Experts of a small language model: a sigmoid router.
Below are experts of layer 5 (counted from 0) of a mixture-of-experts language model. Rows are named router (the router's row for the expert), down (a neuron's output weights, with its number) and show model dimensions 288-335. Each number is 500 + 25 x the weight over its row's rms, rounded and kept within 0 to 999. Numbers have three digits each.
Before each expert's rows: "raises" lists some tokens whose logits its average output raises strongly, later layers aside. This comes from a sample of Wikipedia text that the model never trained on.

# expert 8
raises: ",", " and", " ", " ", " in", ":"
router:525476540519522528478522474518495524465506497528538554484489473542500519490485498512461525488518505554461507502513494458505474523465518491572483
down7:511456493467471481517509530522476454475563513503494493455494509544523497539536492521518501531463513496476509499499530441536485475502511499452512
down8:507490528467531482489467495489538514541539500513480520516512487535451530466563493494505543508493459533473504471546506519470500500498469503517503
down9:518475457481501515499564506530493477521523480475529565505500486547496489512520493506512509488497516454524479497497517485517501464521480539498513
down10:524502538483486517469484463535489522507526494507518505488481460474497478521514536456525478510491518492498543516464502495494520528516493506493485
down11:502518516527453522509465473513565486526497490514526522491449503539492505508491503460492523515533501508527490494493498482530521484503501526528513
down12:499511541520507538509531506503485545529547545528457482506550506522537507544523493468493467460483514522535459485494481488436484487488559490509486
down13:499510530460510504489453502513521505468534479488512526485444485494499495498464504506468527484542512468492468473498502477460501539500493474437523
down14:521499503506507488470502529524497526518525515486483491468510504518496527543511540498522458518541532526500522537510531496504550496488518509521522
down15:534509474497501481514515543512503477488523495503560460512508509486489501526490512512511490525504518508498480469510467501520526488492513484493537
down16:514518523475496465516500518511464471489507517489515524516483490507521531525543487500526509500521525490495488537483481467464524496474516540507444
down17:529531499481499460539514509528491451516508448492469523492517516505532482456525508503497494460521523522503496461488483488519528551553514503486512
down18:509494493494470516534503475486493496495462488468496498465463507484491501501495517505489540476479529500475510484519433522490508480520520504537505
down19:442482474510475527543490547519513526550477475470510481489443529499510504535486527486516517500512496524460513454486503484516487489493507489526526
down20:489466511526470489503476467481483481471457482506457508519512460547542515546466467486534471488515479468480530457496475489525513512539493490506506
down21:494499501469499507500457547489533498501489513505497532503461488534477541538510481538439522530497532494521491526464489471440500478511484526457502
down22:474482516517530517489538511490460512506508481529507537502495501494509459510499523559470493441504449528504515551532536501518498524503511513526486
down23:470560459488539464494497502507470535497501486471513483491517491475498516458513489475508493471513536552473510503495518498486499525559577472485475
down24:494505483489487558535510511492474483459550484519473528504508500512528506453490483528499504481506478521442502511452543509470498508496521537487542
down25:505547507547508512485516502487471461519509515514518471521533485483547462510493532488556515484466494542486477505511454510487479460479519494481526
down26:505492499467502496485478467496541453459536488502482452500478471519486539488435470536500517501508484487476488474476507547483545486497488531499488
down27:445500503501492490467542478523501528473485522537507489535493495477505497512537525516450502464529496499450518504476493503551475490486511439480447
down28:502508493475525512509495513554493487535484492527495499484524513512470457492512509488535522506502483523494506527526518501504498497517468529512512
down29:521511519502479526455496475486511526516483540504448479434464479535523531507478533464488532464496507519500442528493521534485528498490452536470531
down30:520460522513484500520518468515518516481546505524478528502494514497493553502496490518469535480483494497529511497521509473522530497528489520496482
down31:540534492480503543493514494448522481510518476484460514479481475521501515468495521500485491495511510523482525511514503476491517509534478540494499
down32:479512484538470505541454481494517493433518496494502463497508510522486476496462501499489500491475470511500504512459517494506512500491491506508487
down33:468491447497560496500491518500481504517532430536489502498466480482544477468532535493494474510519516536552496517483496522458489508482531470523466
down34:527488485470485479500491488530543520554435509479463488512509487474514500494511487461485475506539468502496519488485461472515523524538510530483513
down35:519490513574516518498497515507491533471518532487529513563529518509483499492543494487484500531526491463500519517462547491469514497498471482500443
down36:508504464496486563557502449482499512454523503448502514494467500500531468491508472527492500483440534520476508490499522523502486526500498502495498
down37:500521554548502522520528502516507480462505497494513537503469528495532537523463485469508501529477514518494465500461520490509525489464528530498482
down38:506508505519512555514553468528527506508502504495502521515555514468540465545490476523518472468476510468506489467485559487473501521471510473517513
down39:502513528545474491505511538491501497491522505521484466520482460485548545515541493521564470569507516489517516512500520477518479461497487520487494
down40:498479509531454519503487501501499535492500482478457509489465488486496515453532468423542482514484521476476485508518464500495462471504443504521549
down41:508493480464496526495438529498471518470498457527482501512545473510478508484465451543464503479504480526475499534469488485489462535538472488440520
down42:502506473507457483460534533534460507545474526491545504516520533506505527539536491503496462456487507473496526520502501540503469527493540497468469
down43:498537502522460520531444510494490531440511492483515515529485484539532520488512510518491533535513494507456502515544529520490464476492453488492497
down44:451472532502537446435503496517502511507522479522506464489515483448542522529477452477517524528544436551518538509531493530464492473469505513476498
down45:506510500525512516527451540487492439558515500480517501495532500530507500529529517469499489501523472495517500514491471509475496476478543529459576
down46:504500481479549515540504494533459467556492522490495502492529497483502526490516496486468462514473521447519476511505504535459484488495492484521490
down47:424502480538487575418522499569477497527458519509550558486486518548541495511498561526504472507474502540488481489503528490478500501496523561472525
down48:505481503500523532485472461491506488504493519535508536495500483493479483483483503527508507524501522568497529520496546466514482469498511535491489
down49:489469563486495495517493521514493549481488497492516482492501555494517499512496515488500501559504461515501509442494518507487496476536489479502478
down50:508492536450526500511450521512449459518537529475538499500447486506538523507465471498523526481519480485503490488461470502506453488517501487507477
down51:494532492485499501523487494469504538493468525465508505511493514517557520492453514521487557477512496504546494484486482517510505485441474490505462
down52:509480501547525521498517568486528506500513467499493469505518552528498479490523521488510490452531507517506519516491523513536492493516472463451527
down53:491505466451532538490485499529530494459502534509510478478558501524554482479546488530519462521480526544509516517475473523518497530477520482490494
down54:499526515473513484471484533481485513489481499451486503523519510482480478540497491492492481516521490524495516484510472471496543507493467489496510
down55:529517500531518492472471548493451513524489513503488494468501518492428503524522502475491522535558542543503467477487480556492534503538472526494494
down56:481490481507554495496496490515507498492463475499528470463491471500523472461506498472465516509480556516465432548491481540525520501514511516492498
down57:516491512508485489517517490536494512480489522508506460521510467467474511486458456555503503511525500535500516468497490509471521503516544498551494
down58:499474511521483512517493471525519461491528524512476479515522522508527535520512508485500493467471516482475462504500486480516504540488480537556530
down59:494475513493511509481558535466545498520490522506548465499485509485538488526499468473522498502514531538524487534473512524479496494522479546475521
down60:542527535495490471491504484493460489509511464456512478480505526532504487477486520486553479515513499477524479527507547482487472498510522533467462
down61:495523491518457474489478509501523454511520486524484474495557518519467514441522505510512479499516479508529479479509493489511531510524508525440500
down62:518505515465515485504503505520494497521505513523493492470465496493503468490491471465481517536497487495490524500505513475491453509478493528464464
down63:493465500534482513541566478477535483492479488480481508451484464571511498468509541537501485446508474508513497487519480505529546512519554521488479
down64:506476476511502525494482464541508499520465513500458513462523519508512556527463515488493515504508472461499502478472503549487461462524475531495495
down65:474512508515530451534550462524545496456471536531505518493511509475446496490490477508488493474495450497497544448505473519518503512497508479472501
down66:516511524501506480506540488485510469570512486517487530510528490473521530509518479541420460477452450528513515504488534471467525499506484500487459
down67:499532510468528499531510523496513513510476522509452479485526521468480484468573494503502437512530488519476509491502454492525514496480502487513456
down68:498519486487491499466491497511509492515515521524493493497453504499502513522465537478512569454535527561535499542517491462559488520518501498492503
down69:533442535501535493482423540528516512483478472477475514518500464512517555509492531494498489473485493465531504510490477526513542439506526457476477
down70:462496488519485471511517493475495525519492510498523547479479501505485463488534486468487537526450487496489504507516495478525504565492468499477518
down71:504503513485474467499469550480482520485489523513533501471449527496506516514533521480482464513490460498540468519508515491474519523506507481495511
down72:509499524542513505479496480493477473504488487478479513535518509524534518469476461506454494484514466492467485507484525501506493510482468504498491
down73:477465539497481520474524512506459515508548525520524493516518475497488568476471497509486485476504486488517485488490467453489472522474487500519506
down74:526487512532467498528535500494515506479471517488461522483515491510499484563507504530532452496510477521499528453547510491545492537489507524511461
down75:521499524488513548487535518475486462477481484518488524524477523547521495531494446540470515503494485469489541500484483509507535505443500501560472
down76:502480518454503474482449495526486500534489526510527528522468517509521485499523459468504494491481486485507489548507479514472495481499506507461526
down77:491534503475476452499514549514515500523498469464527485467516499484466526499489478461543466495515515457520503497469506507526488529539467520462482
down78:432475488484523463509540471501509531488512478468537505494485483538494494507472554512463474513480500494492553518453491489522518495518527523508521
down79:480490464508516501520535519490539479524491516481499506503483485554505512508445516527505537510471516502497532508506516550523474505511492469484518
down80:489479486477527504500519509477450565505509531474499472486548522504520450537484509482461460480492480510508536493461502492481499500524529518500535
down81:509456468461525457504537563530506530505406486497522527513509529539509463497507514564542531518505494524473467495489493504474509530482485509460490
down82:452507499491485449481526513564535531504556572504553474537502501481487526492487508498490508459510483540513487509487514508487518522553477480461495
down83:466545456498491500492523501524473483515511502476517459502550540527497494477476483474559467527506541558481469513475473503444467506508476465480507
down84:491528513529504494485524495447509510450483516505515477541513531494507498503474541482491508476468458466548513484527480489540535520539523535510488
down85:514443497524503538558474485564493473463532455463531541508458529493515489518494494507494525506505490513506517505438543497536435526506490472497454
down86:501507480479503510498488518547484487491454501497525532504503465446504489501554477463494515473521492484556459502525503513482542474496459507492481
down87:465493495519545454516480512493500508538510530517491486555504497473516511440533482493499545480472523473489503502498560516527497516522508462494494
down88:482528505508473493500493487504489470506520525541507450569518483497469502544485522505491507514489514506524508476522485552477523532501523445506517
down89:513459483473502540497519484488481517523513503532478505484481510513500527502504481508480486503524439465508505516556531506487518483527483491488460
down90:514503470486504506507495509500451517531532499461520536506448517510499471443534448500485506486473475495502471521509484455509486489453532502519493
down91:528472473493511479512477527521519479548454499521462508508527477467512517467505471493504514497505454459511472533525468492487546492533507535487480
down92:510511489500514495495504474492495487486473499525514442503520479470460522476547508550539520468485474502504485493499465519474478501480452448496539
down93:498484492466499489492521517501445508528464523485508475521501482505522479477511489571511526534494506522467502516504522480516524485511495457489490

# expert 12
raises: "\n", " In", " ", " As", " It", " A"
router:512521525509478482539515486465496503463498508605478519498517487497514503523445521495488478508512516446519525508494532498502464569526513493479520
down7:493514510511494499516502487484484481509477514522524526484511483521526474489460498497477504467510500488502490484474442482477534475495463517449492
down8:506491483542494497473455488478474469475493524478542493531495486491509475478518520503501490485522502492505462503573462535498506476513476482498538
down9:492520517476485470522476475485523458513481485489473502469510502460510451510474505504487487463505505536493526516538440507528506450507531489480482
down10:496503522522470483501509533496506462487517494490523529475534532482521522455523500526511506505489466526474529475532485511477466500516478465460521
down11:478522510502528513465492467506531505506515495510487509573532486540563512520499486456542479497498488544461520514501538556514552520521510510505503
down12:475486519478508504501493494441540483471513458481526492486490491489469547482500473481548519484528445504466510508489472498497467505532495476498502
down13:503502455511494475495539511543456470565496487475543503517511507486532511484516476518515495484508535521520517506501508534503511468445485473522476
down14:494474493542472452541505515505459471471499505484511506495538487494519506499524530488523542519486536551499456495515511508492483515459496519505518
down15:519471477456489470557529527511472459534499552510496476529449458522483484484535481511445493525493534451512484485463455516503522519527556552467502
down16:521503488514496535556454468530534474509507533527529490509472498525521500476524532535489502532531506517457469479479522474465542508518548471439495
down17:561516509474502480497525500485473535500474483523482492507488479502487481498482521528464508494523521482520484516491474469470472527500518442492459
down18:475489513499458502516491503488515523510517540496517519532500475509486507494537512465467459497462450505511446499453452508539531489507505498481548
down19:499455507537499529516468514517477528509492477481531515517495490448527493498506491540556513489484479547514516527511496537500526511474503501508529
down20:497512481470511502503542502528480534527530519470518513486505529487506510492510445517553453540497509494484497526516538496509482466514490518451482
down21:547512503480532550459496503477496502472505524511486487510490491481513491498493533526527476485521519490481501493475542495513507502506472478531526
down22:485486513526512474534491521514497492497474479532533498480527523509558514460468463516489510560502499448483471482511553523506508505522466514506488
down23:514493485493502454490513507535527502485454525492549537466497552491485507478494492489546495489534426534462486496494481449522440517502513508516517
down24:513561468496451511482516482456493524445493461511469531499455517508503470517478512500479489498485499488495514494534502465496522539548517520517509
down25:512494491506537504548509514484482497503504509521477501467557504510483485558493465448464533528487464560479512469516479457504488481534500494528494
down26:493482469482480520518491507505502499494509516488425507481530487497494487520523559492529494457477497453540534493500485527558446486542504492519465
down27:507480537502452477464504492519470492503499506514511459513494571528497490490483512515501502512483509491538478512486533486513463468533485493551485
down28:483519499520543490499536463516489499500485501495492525517502450456506506493530496458478468478479520480504506479470457514516488519463538494401520
down29:443494498519523488496508542522514479506492491520485487532514476442472501504469516503492507470504528516503466493463503498491508498551465483479514
down30:519532518480477517493483511529496530507465496512522497488489471484485550474498506473461474496476503464518502458445556497528532506509475491482539
down31:510528565507492486519524490533476508516455458467486488508500496467490425504495549485500496512496495514480498511519524551499451478465469488483506
down32:472498515496479512541477505487525516540508498489505519502513512499512461507516483474494501472496512532503516477512503496523491501536481518477509
down33:494520515494511479506516492521521506506506497512491496538493515481492541527524466508529512554549533473495485520484539534514503511573514500529477
down34:539493512529474498510501568500518479533470464522508473496461531478486542479505513504514477554470535549494474554513512510501501511540550543510509
down35:513519537515528473500494539485522508536512499498491515528500456505540498508461533493475511549511507487521472482465465500517502510442493521514486
down36:526519485536522473504518508553488490480494487489467451493551555510496493517501501488480485500484448479524523520510507530480523503530482498514497
down37:465490518506500511482509502498462535478477486477505516525485533542504528488493532499499477464503510506509541494518522488521461527507521483476524
down38:488502551490514443537545526522484495501503522495485504452472492518470549510513505508476531505497497483505496463505479477516476553500459485525481
down39:490535498500486498491526511499505493452527485523465504535486464486529482508449465562439501520496517488509481493531498499565478468511524484468499
down40:516491511497501531503481498497521510534479493497546501538506455498500499497437466486487528502538478466513486490518478522474473462507501526481480
down41:497487525525512504480512530483516523521496472502515505483519483497524477485507507488529519472527551517477499508509506503520507510513463500387502
down42:492530490514491470501520506527458511481461488480492493475505496518492522464512464490464510541475513486517443546520511476487505521502520472523456
down43:509497477496516516523451503480511521552522518519512465502500538494500471474510512518501491522503502484474485507523505509474537483546506468491497
down44:511490473535464558503495535492491494496506494513516513520447498531552502470492513477519518506526523508480527506479518474533537516524461452507478
down45:452487523498519506537544528470473504514481539505494532463518492482490500531510486500509481495487505456497449474477503521543538502526476522534538
down46:505478503512479505521457541506496496474490503515483506532526519522490526519497509485543502490493457511529523507515491517536528506524524507493485
down47:516520501443476456487518533527519473476501544511481484482505475508501504531487506508504495511519506495508507548508462531486484472482503509495499
down48:484493523512525495536483501449494494493482519476548526485553479520532486556471521507514526540501536435497495550475530531478493454458509512532501
down49:479448480492500518464479466477482508485480520528542504502509494552493511496512436543490483486485526509457503489490511496522516514525502482498504
down50:483516483457508507480533533486477451555512488511489537503491541501518499549503554492489492498535515498506527501505502458507494445482533506491475
down51:451505460517511521506471512565473498537474493428488472500516517501481549537501549505484490495466500489501498477480549473478517484491532485489503
down52:482491493493463483551490492502522485464536509504535497538534486457487473457492477474506472482512512500471508530525499497510495458483495498533505
down53:516471498508485494516544491477497487452515451503511487535522486472517493486496492473512473506515487543510530458528506510480506502495524484512487
down54:521498468485500478517520505527502488512493467524495542512505516517541484515459503484489509509512495450530530493504548496477518457499514502546503
down55:503479445511502472465488495490496483448513471480529498503483480485476506539473499502460512476499487513513470445522462534509504497481445488511532
down56:515479526547514516508482462540540478479497500483525556444465458490543533497531500503499523505504455510547483503500516517504496500462438512497494
down57:524518432484491489489494486478478494528490475535564497517479493505468483452587537546465509525508494501521506458483493502466515480476488496543484
down58:478488483556504491472481508457522498521519502517498524531502484502478493537510522496472532531523492485520565516505547492452503490475522465478516
down59:518505519526506471471534484482463475531507507476485510502524539492513515448510542504499475507478518475515467509467478488453483527473462505526499
down60:483536485499549463536524469496531498452574499502485507521493510455507510458496453504531501519511469518474483521527470513488490458478450537484538
down61:499465539509451468464520511489489507450479485504505484447514488468479528468514531509489463522480541466510502472515456515460472553521500496514533
down62:489533491518546536498450525530506497564535474434536538510470511490492462490535467477509507509508507533491502467512529504460486483461465465511518
down63:495509486488478513524481516518517458511523486459480493525507491520513517508540445525478478540519491488510486475515544499504500554521511509488448
down64:490477493476525517502459484477457496460503513465494455498539512490494507528538511529486491539484507486529504496483481504513518529476478473457477
down65:506538536525474507490454462485548520500482496551538529502494510582496480534532491521521511489480507540502494530510482464490486525489470514467477
down66:497520477516529490478500475495467522549517519499518469513520489494486500497497541533492518524520485483501490465531485524493466467537479514480508
down67:511507523495501508474476523523478522468508541514520497497461501492451505463508562549462503534492465485492526477472484561488490483498529524491492
down68:478528511530482499500535500465521536547493497513467481465495464484511491511493493525515490553507485483478529500470521536499517509499510473514523
down69:509495484527556471495522503511488454514484492517458527508482503501482499486476455500500509452509472536556548482507494509498482518488518506482488
down70:535486480511550513525514475513505490505502540458476486505457509476536449525522508527509481546498508542465500503492508484529519505537518491492506
down71:487500470520468444499515476488497499478547537509556522471520518525466479493524499576500496510474513501475466532466514518521512503497505516499542
down72:508511526525512499486516500507451513523504517507479493483507514539452481508481490476442496498551520475478487502502552550493489444510530496497498
down73:500520469530464477539490513503522539494483462514518509547500503490464510490440515543499468447497498511468517511451513524486498475463512485513509
down74:496493478457467512495507476478532521490514480477476551501489502492551484500480507511564508528505513462518479491508490490509532521496509503473467
down75:466465512510508482543535528473483524515501514512485510478506485464488513515496466499486520543494472496544541475495513515515493454465516521488503
down76:517471518503530513515495487520497479487532514486494496485511498492518449502463516510448513464511515535471482512498501481490477492530539508535480
down77:472512504499488475535540508525457521505539452532501475499501480484487539508513489491516477487516476501471496481479480468518489498527504500477522
down78:487512485528480553456537463518480479495490508466502507492462489457488584459503518530480504471542508493487491483530517558503506483542489462523469
down79:484490518482511504506465535519505492519496489516549466487524509512454513495509511488535510494525512508516438498507496524481506473474531499550520
down80:502503514455425485477520482497540481491549540479425524521450487501502491525475492500521526487521492462509470505553533509524520476479562482494518
down81:538519500462525455491485493498494519496498528519542485528499517478512504479507471486508501524506463497494512528415531494482502509494495477491549
down82:464505498539501527526510490504478477483510512508508450475496516507517487487519503548470494508517498477485513498506533484513518541460446477541502
down83:486460469500493457452503498530509453525509470523533553505494480511519476488540500556504484476530540519476480453484502461517476499486499516486499
down84:523529493469482497489526473533489512467499484489487548510497501535514458499462482460551514507516526491495506504510524512513502494516500503490502
down85:507466478523501477468510511500532514507545508520498508543450525512486528505522499520491505478481488489531526522530482539496486461503503520533527
down86:475506527489460494483469500488503477519508470493480534522459483527533464530489480495528552497579514492486513516507537492535437491529516496508488
down87:505473518496474512538524548548528529487510502486517550492497479516531524492551509482526492448465529500502464518494507511528503448487522495453488
down88:560545557522524523490510503494513558485489460528533509490464513506516493509518476470517491490476494525522504518550448464512486489520466499506513
down89:480512456464515505525495456535510507513497491468479494463494436513475502474462549453521481482518481530490546489506412522472490452447542514518539
down90:513523520525504482537500521488467533467524572459493461483540478458528532523517501473475458529487488538492489494462480528474481500560503519516509
down91:485517487516484490472516472473537517468432478491542475475538493493499476489546509498490499526441512512501529531503500516524533487460499515476501
down92:485462489470508509498503524530471519492538514514463473496479510537505486516482504495491483507513450521478476463503473483531473514472484463479522
down93:511445499506470475517505500537483472458493523463461497503539471497494466548536476504479505469528436460487501498483485494484544494477492521492504

# expert 9
raises: "-", "\n", " ", "===", "In", "The"
router:568536504507488496518489491478489470521524538567500504507485515533479567512476515501517490517524488487495498478515504567514495521459502491489514
down7:483506442492515450493511471493536484522453449451502524524480514484508462545465509500504526505521482501499508500499464498495499491505492467509494
down8:490477520504549529500515489496496491521533486465511503561460531469466515518499501509490557524473514522454518499494466531461509482518530481509474
down9:500449453491512482496517514466506503499545494534463505537470478513492454457470511528504490510536474498483489480492476522528464504505508502488496
down10:500498462502505508513550495546536486506483495492494527499508468505471501507499528529491505549514493495486481518475527486451497484499436502467468
down11:503494501531507499529485480505465481511471466485518555476487445509524463508534476500474463555514530534540476475493504471495510486511520502524516
down12:495503519491501501473498530503470538445471497502521487461483494479493458518505487492448497472507498536478502515454542480497511459534457527452486
down13:478508500494470488514524493507486536480530477522498503462513502483530540514516501502497500494510482470506444508508510503489484466463491475492483
down14:514476523493497519443465496482502479477482499475509520490536526493521461477523494502509489530475508525507526528466516506469528548532543482548529
down15:488510508493541449455475462489557495522455508507584533486485464532497505465493488507501494487524519521492458566489503521550509495503499467495537
down16:538519515527440558498518507516503480517506529494528493507479487540514459490466507488498490467486547509519518489531503492494535492519459506501457
down17:509494516477526498439503530513529502480484490533504461516547423536545509525501550450460524522458517516467476487509479496517545494500508487494528
down18:517473479496493539477509532515502483490494526472505485482496490506525519460534479519530487522480499478506530499541495536479479471462498485511510
down19:531532509532521473468480506500504509491483547506509483485499517470569485485518451462519510476495486518512506517475458513502539449474491500495501
down20:495524513483505558504522535467478489513506521503490446500550495499494492487546504494512480536501506495530480498461472482528517495531480508519527
down21:466490488538487529532551500510505466516547487509484478468494468543484484491512485550481495499488505482515511490475505513513497531481471498505484
down22:532500523576483486524480521462474537487472509536536494471486524485499500511488559493503534538485515522529440508491484481464517503534493497512541
down23:511490493529499507495494489476481532481491488465501430508504469452523517504463492560483488527483486486479505496474503504458482503565523459480532
down24:536493458482471490506537531495494498490507528479492505577512505500502533486519518471532478494493509482531462460515454489498509505529515542510523
down25:523463522471495470511458514497506497450524487500518519493478472505474493472496504487491456508526529471535508538508522504525519516478470526559519
down26:556489508451485466482491522464537486504524489516516462490508453464508500520451482492487511518465515525514508518499499521454496490562515514443486
down27:520489471497515488497489534505491531506494528457496543501473468483536493519477503509466472486499519479517470478491530509531477514508523493539515
down28:497513510487540521525499486522523499514502533466516502502480512499500480511474468495551497486518486518474522511499531514545505467503536504517486
down29:492520502525462498526447497473503527505512513490543502480475478493453478463518471483500503467500514507493470494470460501493520532454515493558483
down30:529481487533508517521513512515518518530504480491451476501461499464511542476498525475482516557521530518513509485552530477514490528501539489499509
down31:534526473536504504481517525507487463521471487475445513498501483499487485507472512510485482524509504514488507527530490523522547479508471485518493
down32:453508495486496534459491524511506466471507519467464457497507489530507498490508472473509487449547512541517483501577505478502468483485452507512483
down33:450497549522522537460477500537518463455549520495499502525479463490492469512513494492482505496489468471531472469484475545520477536506514488474509
down34:471527471477497505481499516476471493496519485503545533540500490457518515481522541537501499491459448469520502488523476521477526511575519505552503
down35:543493488485491517478539482496487508487546514508511485485496486529516547508493521507492554478507534539555543536495486480500483517487504507512498
down36:511515492492470491490469498484510455507507460495496541481513427504507531470475490514486524472552469482483497538504491525480504482514505470486500
down37:522531529516506467466519588495525502500544525553502538505514504486514458518522497477505524515504459507468521543494504481536484470504493552514508
down38:489534502479487497537527475533530514523526513489507480537513516502572510512558513531498493475468525470467502511540522500486453489537500457472500
down39:497503475523504474514498530476517500509497461474479504511472517459505488511511463488463483515509480523509515468518503508489517517521528501514498
down40:521477497512490488547560485496470550493531510521463552478487472476491499501498501500527496525525514549475497475455543463522507466498513515543525
down41:496481516506433469477517518485462485468455492508495475474501475478499448542491551502507497502486466509446544490522506489518508506460553488509476
down42:493526503520510518489442500468517521551519502538559497543509498498508509491479549482493515494479423417478489542502448538486475469500466531485524
down43:489483488555477525485477484493510509519496523516525492535498503521500515458490557459526509501553555546493533509464533542517533454507489493495523
down44:537512511474480498493494532501485529479485500510494525473516504505517484474489498517488499521498504502493532517470506520484515532505508506534502
down45:518472453498513497503454501431521464521508497480495504504487501502491463532513524513512522467475522532519507489503482450472523501488544479473504
down46:506532490549525555488483480487514491485501511477492438516507535496484484496482477502490531479472552501510475501458535516503508538504512473501510
down47:507493476515479506529469488514484495503462493506455513495517507496483523451474530467504505483521519488477449525459541520498519526494475523511511
down48:511491506490494480537497530521531557564504516474512489519485524511479490503506515501499514474514459545490490493471509469498447519487487505486448
down49:491494495493502473482521497517523482473519500477499509502515493548485511528507532491526524517518508489542476521529487510509558501522506456454458
down50:481562495562526450566538512482486499510524538474538536483493497486486524526499492480536447506477492492477537518529531481514484526486443502520527
down51:523511526492481503458516446518458496447515514488508529529478487516512445474502497499493477510509545507548475537512488508482517431484469514498497
down52:517538507507495483482481539512504496568522564494510473495512527529462499516466483477466508530537479499550532557506519500511543533472585531499521
down53:518479496464469410508511519464546511513483470511490553528504544526500501505508519475455518495493528534475486513488476499567502488512528518482454
down54:502458470489481526469511533527504503514490513508550464529486511506463501467497500472500518533527482520503515480504470498496504533540477508470480
down55:533504483506496538517489516468498486522502455500455466502523480490482473434492513484485481554472478448507507481485442491463486488489507469535492
down56:545487495538486527505520528492492489464475467488521474504500507452500480503486465550482495495473481500523482513492503490465513497530494521560467
down57:539494525521479497517557486527500500491488512520486535483533515514517488480503449544509527510452592523516543480513461509539522535502514500497435
down58:543518558528496538559517535501514484531524496495503508513512527503496496476469523513506490497538526539534487544487470425481541527492511513485520
down59:512486479446516530475471506490505481526495474524506524513503501455499479526487507509476476544517486505554486533498536488452540544504511527501520
down60:523526460520462503493464495519500490515527472523509524537493540451471508483511545512498501468495528493484473524529513493517496458490505502544502
down61:455497458505506539518537551502506465510467532483489509472517506475534507475503453479482489470493457510448477470475478476485569533517480491472543
down62:477493552516497462494519468482508483533506541535500501483536523501526489489510457501545503492528469493486545488501495545522506482501475474506482
down63:486478463471505475492493487527484512466520486478463551520483474539475494472529496531516497496504506496511487469489507454568471476497514494533515
down64:498462565482501516485503489508528518499504581479512532497526525514476504524513433496461500511489531507463488515481475453469477493486516535505496
down65:525471493469526548509551518489525513545504513489508474513518549514463516482509540498478499470476528522492499525500486519487502513453531507491499
down66:491482530509560520537510484518492501486531556466483547495467499521467477510501481476503488546508516506479519490494474542494478485526510507472544
down67:505503496503430490507499486455468450477475486507495469514505490491530487511506498523490509524520505498503488518496534482493475457522491477509535
down68:516485481523503470513503489535520467526516526488506471520532480472512491476451505455458548491485508477495490513524480503467517541485556483519498
down69:480495543495493495551549465484466459494446492484473457522495526500512483516497512504531464466515488450499500489503483479494540518436533511468478
down70:479457537499485520516465471486505479523526513509498499514480528504498532511530497481500513534512530515524492574439525509476523474462501517495542
down71:502481513526519507507478463475492526482498492524531510503504461523511483497529481499555501507517480495491510521506508472492498508527485488528489
down72:519481478439494462496529467513505524499504488472512534517487505477474456502542490447498548518550523515463504459508549510540494518471471481480510
down73:552481542546491487528505518465510523524473433493546554554497486480473497498503503532536521496531450457487519472466530470538512499458497519453496
down74:453497511517474579528567495501499455514480535474535532502495487499535509492514487481493491486470526487542552490486509526510506529537494499498519
down75:503465462491541521498509501487487509531459539528502494500456493504543515463494514520505516523511524488516515507500510515489496440487502525517503
down76:458477518477531600480516517504499538448481507527503451472521502474487515474505494508492474476480461527515482494523543509483503488524480467518505
down77:485488533477471495507492495504467524486526471503494514471511480484506538501502452487497536510518459473478475488508473490466529497506473540515502
down78:508424465471461514500506501475524503470457492484476525488524475498523508513472481488473496463486478487477524499491541485447492483487490497443506
down79:548513501530502513507496469537487490508514481524486520457480506471485539452539514483507549496557499507491540446490486494506513512455483502448475
down80:494532515472536502471484527511516475529493527451544504494505499470524479509495518486519508525528480472483498475519492511515491449530500518442513
down81:490475464486482502493522569470486506514495486528501525513526503453515491482518545487534506520448514479471523492507509522479531489532502472468529
down82:506484500461489501505470467492524499493507490474502483495509516523511475501568510544492449496461540478461507474498494453535472514482497515521534
down83:498515490536502489504515473525471520486538499479460523490509509531498496465483490517501473565545503530485489552466518517472494494463477483530523
down84:534536486511473504478451471513514454525527509523535497512532487516494532500467470486540525517503505520481485486499474488480514475509455508526482
down85:490518496493482492510489510490493495490507487518534494515501487519509517483532474520456502549523464514477477485516535509491486466523521540509492
down86:516546502491467496509494497493493483502503522479515486518515508537483492550498509561524537506479536514503487537485492505495497487519495499504507
down87:506461496549472482500515465465504475523518502515513503466473493525531483501509517498558503491457464489518516502495466492496471445457520490496528
down88:487499518442482502500521497466466493489497520527492487524536446522469476495477524534516455511493508458501538501512500522504518510537484488485510
down89:454449502513514494533479479513498525536496514493516529508498510556520516521534458462500496486493490508472507525482523539544514517504477496522531
down90:491515507502454502531430495510486516468487518475453494494502488525507478517485517500461516513504520485499496475500480498518507512503518480532503
down91:489512479473536565494497531530521513471475499466497512476521557481491521526488483521481516501508471485535488534515481483519478524487515514475521
down92:557491495494480528563504489542477457480543510480514512461542558525471525490449491484481554461517552518501494521487478515480523503514500499541472
down93:499498493524447490478500506522509496490494477504505467505471517491480488492525487525518504477511542492528572511483497507489486513511478506498502